config = dict(
    d_model=128,
    n_experts=128,
    d_expert=64,
    router_score='softmax',
    tie_embeddings=False,
    beta1=0.9,
    grad_clip=0.5,
    seq_len=1024,
)
Below are experts of layer 8 (counted from 0) of a mixture-of-experts language model. Rows are named router (the router's row for the expert), up (a neuron's input weights, with its number) and show model dimensions 0-127. Each number is 500 + 40 x the weight over its row's rms, rounded and kept within 0 to 999. Numbers have three digits each.
After each expert's rows: "mostly gets" lists some tokens that are sent to it at least half of the time; "gets" lists some tokens that make up at least twice as much of what it gets as of all text. This comes from a sample of Wikipedia text that the model never trained on. Tokens count by the router's weight.

# expert 24
router:487503541556560439440527545475483467521502502522564484525485472416496544492580555539482516535464499525474462469462516499495423482516479541455580553538490453501471495465531508505439488526520557541495473441599476496510509493464460487483522417546476477518508483489510531518597565454579444548409457480498471473529558549456541505444479531474439573416504561519477501510523537459531514510513
up0:478505544478543503468484545543456500459481501439504513537468543461471479483518529516483585497542526513506491540505516624441549562516464501482515559551586515481524510503507563520553471494527469493488426517529522566480617490525484526539488537526476468536540501544499541514566487449497577559496540493496453598509521560426561502446520524523464442480468434548504506466434533546525551455504
up1:495441476522514483457549457445518563514514448490516517554499565489558482559419525529483570604431540468497496526402461523515446503531518491438441459561550470467517423517467447508500463511483512513467545499517502526498451497522452511522554489518464507501515408469527543567509509432461518542509477446385487523549528548531517549534499484546471477508478510567522499536428462511460532533461
up2:605497535494535409483516504479517498502568477477451527460486501563422523472502448454507566452565460532523488515469568500526487465464439521462508495471456453495506461488480538490515430417563565519551496509551502503509557504530392517498498476543526461580526529541497481540517509581498542527480505416534557450466500517488556448492440532445458502506470593538487497552535502501505546466505
up3:502505494503503485437472424498497462552497556528542534508425476385533531491486482563495463562536491520488469437532551491475480505451485432544463522480470580531490474472385520424500509518533479445519485500529508498519492479473458524388516448543493537500593467521501489493575459462495520514545490456507487478512488476495562544467500513520417538403494541524477493492494422430520558483542
up4:459525484558525466474562476524420509456525534410522453480472518513501543559524512475472549488523495416482494498434476552525491428549450481518535495513463415515491473521523465508460548559545519511534495462518479377505418539513490513463461538518554453516475469489524367498514562450463504529497409480573449478567539538546492512534475540517530477487541552485543518475485496493481532486534
up5:497503546464507491578556500482534474539465469561483457537501587516504569498587514507459492528470546566468532450492452478448504472487505541487488472522516516583524474478443515519530497544506523576533439458539539562514443527473468475534468522474477410523460545475480589483498475524465425380521485581487449529489491559494510448529483545457486565485545517481489511548495509464451429457459
up6:519519564543457440421486478513460494444499569489563449525444498533500466543535475581475502537466544475466542532450510506540484498441503488414517461506486527480449468521534496553441492546455557442471549551526455455492508492470470558513541487520518484493441486535538526526529612509527496569476497477578555529476474474481501511540460532455485371484488552491590473461532489456508530499549
up7:490557501573533477495448514473455454531517480523515494429476454519474488436533500517517496505518479500451417426540495490517445454486512544532496508511564417541484490467568469560532549422552474538486556499488551478534458473535518475454507466512517442472517487445411478549468513431485491410517422577435452474540528520494528458522540507491526505558509495494547446558467527435534514582551
up8:530519539556501499482440491457475495488487459535564542452470473453406589510511499519507551441499468458453564572520496477484541453446449462471522508482521453549450448468517462452493596529506609584492478529466468499480451497533478465555515472510464486459439493477525406498471508472472564550504518528536536411556526556443506514496538499503506491440513517552452496529506438550488476526485
up9:555482566506497473465541553442484452487525458512536523513493452493435512499506448523568503467487494571449487466546566481463519506572545505510506525510527507547494512504509502568475498545493491471607407570573481492437518419504504532475519437538609505516515464537555525458504446450531471488534558554553483508488475500430562525437567500520436540471451483518453472506548523571495500495488
up10:536537587559499491535474585500440475541499510496517519464537475502497480511528489499527491451481555512475601439548546495463557411514446530459547469482527439461493562490530474566504458507512500585474458403548453502458529541428455420485553535492463477523433538527510455422547493460505538423483479465519496553461486496487503483437465541534462483510535462481470533517519525497489539437540
up11:511518488557545427453532487512464469487524484495540558512469447538445489462517514423530489495543530524444558432461521531532478436500494446480541427515457452431450483460573477457464453491531587518415484392509509485473451542488454510556469445507487455513511506598516522568558472503524488492439477472458527456468502474461501489541455499479491484488545490496457477545492432535498517605490
up12:494555423539558512487584608547599485510446472533535472474501496532517629486496487486511550497458474532470491493497570483518550444514515540497444510454529474433518559524497430514571505496540528558474456510521457441501508471537518435537511481507431512514506497481421495493504539449487442520478529483529513432483484549438496514497562436522541520462574559534549466512511522458473511527473
up13:420534553567560446529536534431520457552515500509542470516515442449507484552553528451462548543503472511435462478463459468581505471525546528490473455494478496542533439481509452524446546489494482576453527502423497492522470525527458444502477505458506478461494419478599543498509545504485489472466469618476505450562543445429520542488539497511532542487560478525418529539488502522501465535509
up14:439435576465529455414499469429536457514481502553571506496446498460465519476425463573528480456475482416520473363501450529474443560530504508527553483485497485520438554439547487477472449501521492464526548492509492479454547511481463530498499434528582473559508495422475522521490493462531530489485467477497446429537467476582481508471552509511454551489462498493490466506470502457558526519495
up15:524461488526489475496482498483481475505516479504560429511488496428538503497481524512530523520451501518428460460550445481471461559566508500455545499473421525511523535468512500515435497519562470504434577429495556469535472506527451491506444534567512427495520508502515553431576571437530480497454433542488423560506443534414451568499423510448542562547497525471484459500554559496471490475512
mostly gets: "li", "ti", "cha", "idae", "ensis", "ari"
gets: "i", "a", "o", "u", "ar", "in"

# expert 69
router:516559441501509509452521451519469552526554454454494495550491445471506569537502442497476510532523509518440560566485487457477455526535558476455517544517482458445447495456465427532428520433532467563528585553432521517540533524557434423490438476537511497450559444464474493475459456541525479514516549517552539569518458502467450509502494498464475483511509485472492596550475433538551493503541
up0:541529445564550566448577472492472529480498480445543507490447513445507513505518459472527595546480542498463489491473480549508544449529538463561487574510476469517562547445474498536439498531606511528455469565528505519528556495483509449476450559524431535474496498485529525473443525542521473524501405590428515530399471450504486534562507471468501511529453465479526500504465532533525460502542
up1:500504563516540467451508466458447480485493475480486486523486488439549544526396490520460531516490475524481508500525602471520553506493428491515510510436479495485554506453493483528492441476570494523520522555538587566512603569550519466476553494515461465582491466475509541499491570482559538477542440462479462512535545483444533526557560434499471455542417558457495491434528492442473498480533
up2:445475464505527509465552548470531498571525553523493538534544479485471540492421511453467585557490488495509495535445553469540463499535477511537436498528474523458462526556570460475485483440484541524488544534447480552549484554491506474518539487544496507479549618451511527477448541534559513489551491445457526398432517510521514477497590569472538445559524490440546508547512508491476505581525
up3:507528533578559436441456525435593511443465525498504519559550438525502500467504488519481541504524524526475498471474565469537488501538450540538485513474488467486526487493538533461525395587512579517463517559438472481538490478516617422540500484506523458464474514423449464473536539512508559446578553451506549519513511482478587562554484458487494487486537463529530517519533470500523521487527
up4:516513504487515510418559503470478551544473523484401537542486463507491539533466567453503467510466450546474520530482524559554513443472421490546495412471447519457550435570458463513577513481461480544481512519523489481503537467556517519499562503492508496587498506439441500586540478458612526427495493474483459512490491479510548463551503564490541454457496466459515481517504483431434544502543
up5:488537444524523522498568463414497524511570504451527448492544503482554551561456453475445516520562514548527412500494499536509446455541463500441481475461447457491530422441493519511487473478540528495454477494507541586441413520522518456459476507534463542455552474537519500542549512576517539485535539473486528530501528477524493483521504564468539523533428456408460469591555459461493522521543
up6:471453485523503508464510474482500517498438543460471457520510527514542510521608530531441423576525451529539553485491501498513452532507552517508453560556556450489437516455465510538523451522458472482526542485536498538532505533475473532474507502522505525457504469483444456419575486530583455475557489482567443418429493539459509506506544457435423456571479486439519482549453452482433542539521
up7:522527547513506460475537495459505433439554512511547529485511523487522481549448454535560551580499548507522551481504451520534609587565494480459559447504485512502549493438502537537465478472419518542521514500472471542476490561512473446489436565523414480462493516549542470468480457474502422487524524522438485452501541524452444501385498514552537517482486518515513479457491525515444512509405
up8:445454466457530444494566547539520563387497458508476501578471481443514524527457472547475530485528575493495470535524525492522508490443514459421465487506519531575490466515477470488461520461546508546493519478448499494620508542483489425495445445479463523465541508491521479500428480467568506483428525405482490546484463452525465519527628552494498547522494574531534517499504503503516482469510
up9:530511461570532524430492442588508450520518505507548516446470530479447573495470553515495568530569498458508476463524578494510504472514448484553467565433528510493518556567518563508493468459447506520518492518533553551442546483489536472429524518451478552546554471463490453580520450456447507425508505518434524495490498473462491525586542447516456512513466545468474484537416473442502475537457
up10:528506533537578503586403541541444501496462502463441546499436485416441525498469451453536451535508474488488480514477446471529461506566433540442554493545493504455474497552520491464501526515503537552510549508474517462497470424503495518456508444503450472485526568474504433501504457486581444469511479474498593483456429482511497548502493485509589503536435457529548489574497467515470426518457
up11:430542456466550525498524569550480487470432450526473523526496435507520552567525520506526528431481402513534511536459605404478485497554469515485487507494486457569449461458473451478460464524530487568512469506468470467526456481512453476517534527527443457509496516463448557470551577434472494553507522466501550533531455488443505471513491478502452467455511548474417439452457543484546477445529
up12:544554492546467486477496463478490473501456458522503473534487533491576480512483569404443528534470515468449527475470462482491457429519564489562538592520494529409569474491511453502465484464489523459501500522462447448495583522449448541521527538578516452543559444491399541470513539484477500503442519537541532504529530536493488480458430514465530480527549500464598535520497483582478455484519
up13:468540497506556509478491592516492521453433439500482589460505521460497504482479475463498589523432521526442498466476472521474503584449485482518412511533519460446541495513471476502429455513524481534490521488514404523545516546574441515513449578553454443471578549515507463497503511435511463510502533587488523498536486475441496552500493473440487526487568537616501518513542519497458510517518
up14:443498543498458514472536491496563479499535497467505500506600496440460604515502445556568547467491467537496425540499573400559448505517454503503509440467492465480424558448529579505486472518523497516493513559456479463508479572593467476498466462500527504471482425491509470480471434541536487524551466555532482524501468449593522516511483454502477486526464465456493543514517570486458516546463
up15:473483469421458495426481489454456561519424523506422536547525538491553549428576455561535495466535434441467538568465494430473588519552539526454506452535551477569475517535468496523447480513484474510452552465514496513504493474480474456470539506478512516552524527452507503487539475445554523515537561470563491511520480545493502498558518523441456513539409488429478480464455563523526511437508
mostly gets: " built", " form", " rout", " sign", " opened", " farm"
gets: " to", " station", " built", " form", " v", " ft"

# expert 50
router:542548491577506501453553550419507411537541496415503471521460553565465493464441533478562528514471501472468509538490475525484505556510580547529513497485485508526495492423539465521476507478519467479490529527441473509494567515564515483538540562591555470507448528488488550543482494476495540488485432559532462532481564565451438543430498548512579504475520514569475494420559507524502497549531
up0:524518537473523417577549503517502459445512468492450427447530540492521453568493534560592513426498538497528488487491501502488553551539519489516452471551522556564503460478544455543442484552550497504478536462490477502488544446547490461533552490505514517525475529498487471437465449520469462495446509588541494490478483450491522554429480487451467509600506404563546434547536474562509484549510
up1:526480476563519457433552474500454417516520541490517546459503481489514526521473570494532437525517434503460504478489432542554512522516519553491548519538566469486506487434502569441482439562540474532536507482493517572482481508557536476518527553526572452473528528500477580501520464498435519475472464491495513446461540530569436520452488451548556536515423582458469484474539448492393487536540
up2:521452439539493498495461524581500537473544488421570475433491549513482484488430444499393440540521513492542524450494455623471498473418433557509526470514489479487492485522431608473531490477493496482493495542495534501501464577522539528487485457509512510522466536431489468535458522542474540472564449517475439479555517542495451476480443586512492473497515505530474530447496497514506546521428
up3:449442546561494447527585421512501513506538450550498457482507537504452457479460544485494512548458553473484508506477479421496510523493495520590561598465554495490543524449505475530524535487474581564467544469514429548441491483487531551547550469528493463514476513501553435491478511509481437551534514570570572538585513530516471499538505516435526498458539565465519465533515545501461491499446
up4:521503499536538498562530548541406500485398542483453513481547508521506555528530512463538565553513548503495529519523545502530527438512597458473450483447544561506515444413488522467526434581575501515471541563528487451491529493528442558503542517580509445543480489471546504466565484501519446555482523522558431512454508507485502523457461472492507482497497483459487512462502465481495562390517
up5:461459491510465512483529478552469549477531521493458492442525444550591526542484482556530566519466517450536420510523542472451581539452507462477508471503508476509551481464464558485453553484453554510453563551445497544501476510447480526452436535452468516549487498520460478498425480399480562546507460546457564488476540515424452511514465493510491462486492529461450479446503550440576562480553
up6:459525548505477513438490535518519526557582536511491500412456499421448461443539527483475483569441483434471491493568462472532472513508450507480535467479475495494557540423471471484490553518524504495529555514444516564534515492552533502464474404465532461513503438555504502549492561491464505523498486535443475489533508561541497462436527537529494520463491498544630520538578428497527566533465
up7:461537502551483540441509465535501505391462570493521483536543542504505517606473593490540544527507450451493537547454530450522524423457489491522456488525584535510521507468486456505502454509498458476507531485471471505515536523450525480475479520516522526529442460515450508493512525468596550499432534475416527465452555535488464435427477432484540504472507607465498435475510445459540498465488
up8:545498545504465476564487528482550461564521526558518513531521482511444514575487489495549618501504510481486514582525508461576576543566486556445538531449381427525431527455565528457540515487437443463532498476509487520485420482494484556440547487542537472481505507472552511488519451527501462446478466441548516538477543545433469474520537467509546516501523511488526481507478566471518479512533
up9:509413523459566532521495529527462441562501566488502539550499442498469493530475514465561576498546527513542527474497465449527541627488461492484460510478445479520509500530406521547471455551516545523467522508541567463498471587449466461534486553547452528559420473459524521506486462476512536588504483426463481480513519464469403562480504487502494460482483553537440509500531536514488487511467
up10:564466523490543423443522520485526449487498480521498531492497567488502471544420487499518496484456563491444505508500473550543514547430486597586493476549450477493523537448463490558454479541564502543417487476567448445486464542491435454490482552568543446473459476570516531548504577465450481537457467491454485481488463523460448526534572495518551482536531488541532495460485559485450446503469
up11:440386555509430530493402547495512533442494504478439534466560492479530451475545455518475470494492536457615495482507500513504429508506504527519493538461442506453548504513541506466486543471486537567531525511509531508579526504509444416502490422548497586549476504503507482613523512433473554527499557529540534530469496465524507523479484530551569537512505496492474505466514568468444491508462
up12:465498500464509483521544515553445436515515469466482456537535516485453409421473433533495440517430529531526504474550523497493486452564486513404526550516489542571483434521544502492464441455507536474539510558580505470452519483547498493415443531488521544574493491440526520518523493526577544496579479537540460499505479502485529495386482490486521469502532441476543475441566522481555489550509
up13:527455565538483510489446480492427468498549517530548491505452500506582494442515511450554563428469444491447508480503437501520516529496519505487598465521476402441526565468443532543518523543489505468506567407508552500544521461528496459501471490519476506473519473579528471505533550465474427489530541519499428465580504544499490490515444610568461511460473482562501505465550491502479491517557
up14:537476466518474411523564516474476539570544466550505524477452555492508497448441496438438498529472510509519412613489499531472472489544461533495559514538563442476524476490469501494427534551462474548482471485471416515545456542500542448516523497539465558500504569505534506541562493533522448464502475465440447520467516570507490528502450472529499501388457571517463480512549487559481508442503
up15:597459439458460481518522481507464449520498542451445567559528599451530463569426470468541491439476486502466504537511472501478561526566497418503483467508540457538492476465487448548493564505562497500497529538511474542479508518488516490534525520563442530420447547483464469500580495508539518571422519484500497479426521441458481531518503471479521486498492537537441497457416517561531431484515
mostly gets: " back", " Nominated", " responsible", " ran", " converted", " travel"
gets: " ", " |", "ed", " (", " back", " out"

# expert 85
router:497430548536459471474505510443420427535517504462453462461594447438519498638493495501507551499469565427560496486519483442517519564522479488508520546452500478500464467484521524515445454490486509554489522518503492516503507499463434453393561508530482493470491506517454508524521520487499574534473445543465539466457502515466436529458552485555528530429513555429437535462519488455479468501543
up0:561490493527492482389469579518467537515485438433413550526511475551533513552493492551449461509491496451494554487444477536455478539442570530553441442550443477561504547480504513500493506477518458568520543494433560472504469543466469424486516536520476460534557474506484539490512453463495537482568522506584573521464394510532498557511531503473492507533461490527447523482509525510442447526494
up1:450527546481515505540528474486478444417532466519569460444472493512530418452498494526523504581455498401535465581516510527560512518538449502516488508457566442487566497557509574507538548514522525465525490498472543525465445529485510562506476512531589485436459566568514510471464510462499518505471489505501543515437600503519512482591422514521527498533525547484463452454510429521503484510551
up2:525478543509544431515454455521496386470503449499488523447474384497497468503560469494434549438520560458447536462538477446441517525409493466463548449505453449484534535436508439496533454486529559517516489493464405458592488479503501470488494525465527480495473553567457433472505486441530541442565476454536495494517495496499453523465552540507502473498521532489480511537486497478459441540527
up3:514460509569541492539537508481456471480495461463507461552573455513550505517480515562415518501533562463514479458477424559525584470528444559494542456469500429587451474492472500567528457509489479540512548529486528481502481516540398417441516521495545453545452518475480515525479449471494572491463512467526470433486470509434477517534479504525420506512433581491453495473437499440494460491495
up4:565494544546457533488461490527459545485498494457466431418518486522422500550476468529512597476438530529507518506561516464511540467572503519531570515514474485465406526497441490495524453470525550526459503560539526487490499528538496457485498585577512508510469512505495486436526446476504545482435537482525393409512513476463532535493449508416447486459410496498543518510545531481480531449460
up5:422486484486560486492572527496515512458517480512511539528589496515463508476461488534443534513531544537539441501537454483476559476535409454494524412494537463522489457475554457485513438496428528521533539543499541485478501511537435486433544445439574425500462516496545463424499550543579512528466519502539479458501488580490463490478465561466414552496480497437566456524514476461479458515533
up6:456523524517441509464537540511472564529522519480468468465505504514482579539492446534539531431434497523494595531458526419513521525567429517477456455514457427449521520448538484510493503560490571502502499498512490490498481491449570434455501466494546462465492506557518470447563420459536574435520545519472483460525529453495496549443518545416550519463439495480459565509495472564487469528560
up7:527443535424511461455392546543467459501492476481471536487479527441523511508458463464490545581528523523504516511550519474453501549533472416492474505447533487567525494513483582526493485505513483560506507542479512591534549517446536491481516495537498525440550500595546464536517489526476495535524461503444575596471562520563500593467510523490481516518413526533447435448482477505482551476487
up8:551434513538459534507475525507541494447495465500549520536562441513567489495480475533423493510499479471516502499523445424506544543511487522440470460512561526472468522438498439567444519504462418547447575486457463449480469532509522481413515478469444377495495524516503506522478525432556525455527458587521516495497527518514482502504523523586510409534517461459539564446476507514438493527541
up9:512521486450527504462549453457493512494499489500470467516470503547581539472448472519536505549486550494524556518509508554528442594495526528558523463485474441527470513470503503488513560461479582517424547522453564490507460562473539515453484434555500482502464527404596443476542540540472530467502460452472524454532465447469507469448498490501402543513440513445465546439536560466479505558558
up10:511477494531498535486539512464458451487494482525505558491488504449525543568564467564461496556445565442461544443539477517498381398516504553546509547492470504457408472478464477506499529470495516529532452566457498446497457558457479462576534566545526474511547546519464535491499540531464517576526468483515473506499464546500449440490470426491425410504477531492474492548563471538483492500516
up11:518438556435544492464433527481569435435467547486484447538467444436601483450508479455525545494426535451493497511486444485457481545583474575465542465507521506510476468494503546533494539471527511538477520527478463465504548501559518558481510524523452531558409508562534512463511484500536531534557532492490487511453451506537464501463444539498495532579462555506535506466492571563539501576548
up12:521500520601540451529423498456470495539469498509512434523478473482514564571515451525520502429577570462522548490503474469451538503568463543573455437492516470576498447433515497543527510480475554543531567487507495501549532520472433433475465576509477526458562496567457517425478502486459529430469507524478489500485510485463430570487521511520521423468541478483443537504494472435477478471488
up13:485546529548528522525475574452489547537520505486458618556502444479498535489527470530524446570552529534458536521464496509449546513548526553482528467491451458519449515509539519476551503561533470469484505521481560525450508546529446530527527501578423468565530501521434458570478456493464464478438488516488473509545533553489454574568473532432489476533541487521428485512532593493423474459499
up14:477474521474483560491545495494460470465472454477454499537434436445523524496501443481475602553511486541519511512513477484492443577589517571446530477502495513481487459495455521450509504491470551478476460539516515460499493549533439499510499558508446433574418446537527509522480570566460529496377471468541483528502478539474541504538478539514468445491504543531523491532591459531397532484477
up15:501458523493532468500527477542459546519543380478429519485512482576547516547507481485532483480461557490489463473558548440522461527541462521460521494530421537520463499506485405501484498519561494472396487540429521432495530539493536495507468583453523522428478433483486457477533519451428519611494436479494499517542512460442475498491470501478448453443476539524485452494531435492507511499557
mostly gets: " caused", " create", " provide", " asked", "rying", " causing"
gets: " of", "ing", "ed", " that", " for", " with"

# expert 107
router:428493562494465534516525516534509542530497445457495496505494481560542564443497457570507463487547520472512481508514457498481483459483511532443521434425514450459510427454558430536527534475450473428500515529472530439483409590488513447534503537503464439536524523439526432505517470460482467447475501482567554484512458522451542426525460468488451423548555438555512454544522503535493489471455
up0:493504533523466508451393583533531484529500485519419427574501485408471514508469526522478486523524540480529459459539444450506460464469453500519497503478482559433533475543404511432515497470529484446456432536508468467513546466465451477496549553503437490487527448510521512522503539527477518428548553536559507534500454441481506465531466443539422508489480436491478464502525548496522605505448
up1:472439509521480475503513509525483479491550447553562474509401461482465427546498412610524485479565515548525492474568493524505440498612468503450546497497477486439590462475521463490492561507516525475525498528556475535502442508586479515554538494535501483478498546468465438507525501552436498523537530479498508508478528565547461478501431451580554517440555540528502510517552527500529538465510
up2:508495521529533514443516520394510472509484532434473529504501527535571516470461507498590473508478525565562509519486507496464539485497544454500486435560512551497410428482554505524522560518480488453422440561541500461513524380506478455552567542420502440473541506452497491527466419539500535488467466512445468510521534499473535434465510448481434547463478487491538494534535455477457520456472
up3:564487480534454530500440482499513450519473448470540506458452455508583448439465476514545515534536499518542491558518511587499476509519501493446556528505493509460424518434479511570517536535451532404496539541509477459441503545527462443500489551541443478533512576475467518488592494579511484561492514573488489519507456540538563453474482477532488543562543495590523458546549463454478443484499
up4:523493519475465484514480467544468462484530439502510499566502572528510468522520461475531536515456471510442521556428445467524518511493498495448559483496524528492527535471524504446442466555509543476517476580495490417567492534537498493564600507546413507500487529553453434519487470594516447565504479533540537487439482583439524475536495568466507442521552545499522536561507418534433510483536
up5:474518585499547457552519559489439529459488433460426500440545438542554492478509465535498492442564494550461545545461528514557497560559467556448449541476525566515525442516574515538502485517501481508522502472468542429461449484490528466490496465542503456530433468450491472452532557454558511487506436459567585534481531535461551513556504482465551464519463499496496471509568557554530503528524
up6:483534507541564530446485480526518559459535483508492527519534554555389532453468457532450475497528501564491534435526533493458516503508451521537459512490492495496506485529547483505470451498458534482546543447523508436456528535455534412510515498504454530493395536495572438529539392456458513487430507537536545527513439414569544499527516521510466481570498474528498496439453561460522441538505
up7:435417420495494532542456503525521509463541558531462516540510441499597457515500484477504493511502482448482487464553466471459520580453486431479509510441554499484464482485476479551538558495488530494522534467429590487554474465571524557545470444431527502530480473489497488467544495524456511564481538538527576548462460548478468412508495504532440473543483451560460503520476547514483534408544
up8:514477505532560513424560528461513481461527498568504437510471514532435495488420476539583484536472499533510532405528517549549526504497509527494462467539470546418469446429451476448535517473501567507469472402548515495457403531539441488560509503491463422436482439467486481489501476534491476436493523528586503421526561518474519489511520492479501494460475560542519465557508527489507545498456
up9:431445474531513562530445458520561583525557495506530544383513445486512501467405577540491487499547462482459476437458439525506484473464465514437509500490546473446507511495503537552496418497458445523454567499464489538558492453526481433537460482459488552500497479476513507546565510527540508555466537535493536515485506446447516529498465410557510523510482543498565471498550477503577513484549
up10:470558518493540530590610527531476574482437512461527490481545493434462518641466465447479499501488517419480497524464460489534485483464495499539497535432478522516519471473500509507473495541559530466473532502465560523516462502445593475541552501504498426457534465425546447500456477479471443522536427550479592493459461572504494518564497459479529480483491492532514451466489530474530501512468
up11:445493453557581451488481533469484514452495502475510446523584487470502563441474495505555542474563511450539392452495453550540437470520535509472478538496530499440507459477486461476523528460495508468507486413542405487543553523506582445518523506574463505558489505468505455493489475515538496548493558448556558444530425577468478459449499517480532493491497495513452483504427507442502451494449
up12:569498558494469527565518567445447489448521459469481520560550496534544521489481456542478588493500519501491512485480469543443388566482513470502473413496482463381493526495499469511573491469493517476441510584452508534518452531401554442455465456543523494501537495479467458520489513454492505445507478522505531514491581485526543485505499472466550505610534524534529474489542507559510522521539
up13:455540569514521510511490553501519462551454475461556538478486453477513521485476502510498448390493531526520559493482545459443467468499527467444494519516457449501576455427518516483532484469448566498545497487443547489549465490559502551557522449537528454472517535447464425494462481464512510478474488484508446439464496537520527495492514468430552499468547602530537522576462473470452631548492
up14:507550513448488553540513502499530503551550443428471525467592566544553504500461486475507475535504535500465466503551454506432519483554454581471531601470556490497505481508527531534536459550549482509506575471515546547582497521469557461505535540561509495389489523456508422528537566495507508467441431540473506551522523521590525527498475462518549529568478501498488538514512486512572473517489
up15:508505502514502569535458443508475505540475473481467470466457514476463504471546485501533484453492548435474581517512586481502575501478560524479528475481529570518490482451520518474438424428494494482539548435560496437519556494443503486503454521508451527500465492480528589546584403479496503474503453549580527557535456497512576548512510486526544534490521520437534469496506490478571440578566
mostly gets: "intend", "nd", " success", "idd", "°", "rent"
gets: ".", "th", "0", "d", "°", "nd"

# expert 76
router:529513532453435536432518481562517593424497528521542481564478452494510444458529483494497439496472539531557457490553482517499494447501517512516528424505521572524477465481510448540534531541484505459498563539535480444443499468431516541496566491458423533492503529515527460437502486446412427513524450438428491563465495479474543477528467479419454434518532514509586459537508559506491496483510
up0:601522510495468453460493503576498513421436458568494505538480501457454544516529513485537526471469527463444511401542537525526564450479543476545448480496511446479528519443574486478546565475457467493474466501457470404498479482516553434430545458484443495545504553534453556480513511531456465426491534507604525527431478515478483457529482458494523464550457505496495545532494433507523489511487
up1:511468549439486466576472481463461508544475536477470496500570552517486480478482534519484545510444434582482464509578529477520540481482421533365539514518544549476421457523488497501479514518503566472466430551530490447500525484538481540546479492473472551524483557498527483457578500498510470546570513455474463550494432428467505478461459471470436514442486524516436502453525549535570532470479
up2:470447499523454520477549485571452503544506585495539477506498523478558487563526450453458484391526497519542454478468480468547458557531510518464538509486468497519480495531540565553472448510568486515459456542480558472468519530495490526467579474559517563514573497458530531529529512490453456434458553527419518464448441508511442510530595439442484494513434498487489466546494578513513532444533
up3:550503511536489532462414445558432534446517484515538370473465509477459464488534483500529458517541528584485490449542528491440492462488545529495493511428505458500481528510552503592547575495449444472504571503516492495513508485464413503491549458542555435510455522506540514560460506484453481502522519551527514499476423437472492431478512512509496495562441496417569489523452519481487554510454
up4:432442464454542498445569540569479547512431561491492499517533543519521543481509530513482570527501470547528525478428490576437589471517459463488441504493513542460484545502448483571546503536525470546489510458414497493536497480478528531515446432532461506475503540533488485453419513426490463529410489495506489562466431519478491565457523442543460489475500458476509488491431485425459553478476
up5:465445433539456516445425440524507503550460515555537452538535516515511476495520485506498465544548446533531501514552521602536479422501413563437480502556457495449546453538527490540477480546450510501434503461549477431496520542558516473486521469488490473507454531466549458466507526462477507551481489530434530533533471529592432471450441493503484518526496532585523544473445483469418509447506
up6:510490550497489481508388482510479530476513529450514440548492478512553451428533458491497474506525504491525469476558516469483498460468541548526483470535568548520531558501555482525461467467526536453496504467535534467487520456433503533428507579543472390479549510493424582464474480450469497471596527473454477554452520528500565504511474466539509479498409477463534604495510589522486463490503
up7:528465435556489534446551481504442512524422575509539526525505506444506518480443488534532490564407454554509473496477506504502522500503506452558505518513538476481519500561475482532498565608487548526466478546518448466450513520527424465531484501426460555497482453482502508508566533507493459533380524469520458525525558521507518496544479527511442511427540534474513381556478518491537492478423
up8:499494556516491473492467478498449513465513514480498522515524478497552471468432541496527527493514503543471471497602597603558425520450500506524500567518475525546546533561526475511454523507505564531499462500448489492527557432501553552482487457466536596487576394568503441503505564437558515502580479465472493503513434456448546486501569503525445495483498481468490493517489559531533529535531
up9:508490496454490533509440519525500441464432494556449534517470426522501464500463522467554562528453474503460509455493424502505550489564485577457486495517497561517553518528518462517496511506420542496453510456511487605525472478487520457480548418434415508576499533470500563406459522505479561541472498503537526565475417518527528448512612529529499505530491541547516516478460462509553511473491
up10:559470505480481538540513474535485469543502551513500522535534483416422474474527518589520481578497531461538506547509521580492543518523457480497551486534448547493500492521558487538453544585512599527482472486543462450556497509530507438495502454486522427533500600542466444456528462478456527489465466479553455488510503511452541601497476480546434508544485430532549448506425524497444488494511
up11:504552515514489516434492521508533469441464472555518494465486446495523445514512480435516473490482568435485598535518461592568533507461426569505452511457521526557488477451454446500495534604439547548548533497509494461526487505529502418454468520480514447491491444511535478518558546588463496560520482524490526529487466451547558471518488512486437514499511423525564447577515497498568499508508
up12:564513465411470503522517578500558469544463496482518592495588550496429454489546512527537519534529541508550502502582570533374473514554470443517411464483465571459497457529532478519488512537484505498489557462573477447513488477493505500523566445480502513467463519522522429462587479473499512520528431456488494498500531547479544513477478519543524562473536458514528454462466476487481521454529
up13:488524488457536492504534483493463383452467467497441572526506440467533499541495450499578474462530515557534455576468543468471525511546551436461455490566563514499477483509487464539512492541478607580526531462572490523527444469526508507487516568538552465482503508504455479453506522555471559475481473490523524506599484432552548513524482546459509471514471522531546482516541459519507466556591
up14:517460573470519517445464432509538487468486502534511508506505563522506504470487524482524529491435490479466438458489464581625520466502422469527431478436504517500489511507474477573548500476494514544513470562470533483503468541564505458451489484448446523517538523478594514522514521578448480530511467506555484446500470498434440524551566466448415524463535514468413422528512514506446499510438
up15:555542522524451504445482454494462527463477504528433465500473475470481446473518554520464457444571441532571465472516487439500528473461562507541499542556499552536537476496544401434508537523476521405562449464495445475512491435491499536475425516538496543511509499542515525434458462510444441481528516544525470534484570517492532497515541485584486503439450467521473526460516534499481535389555
mostly gets: "ij", " Lank", "uj", "ik", "í", "j"
gets: " the", "j", "il", "ub", "ul", "ik"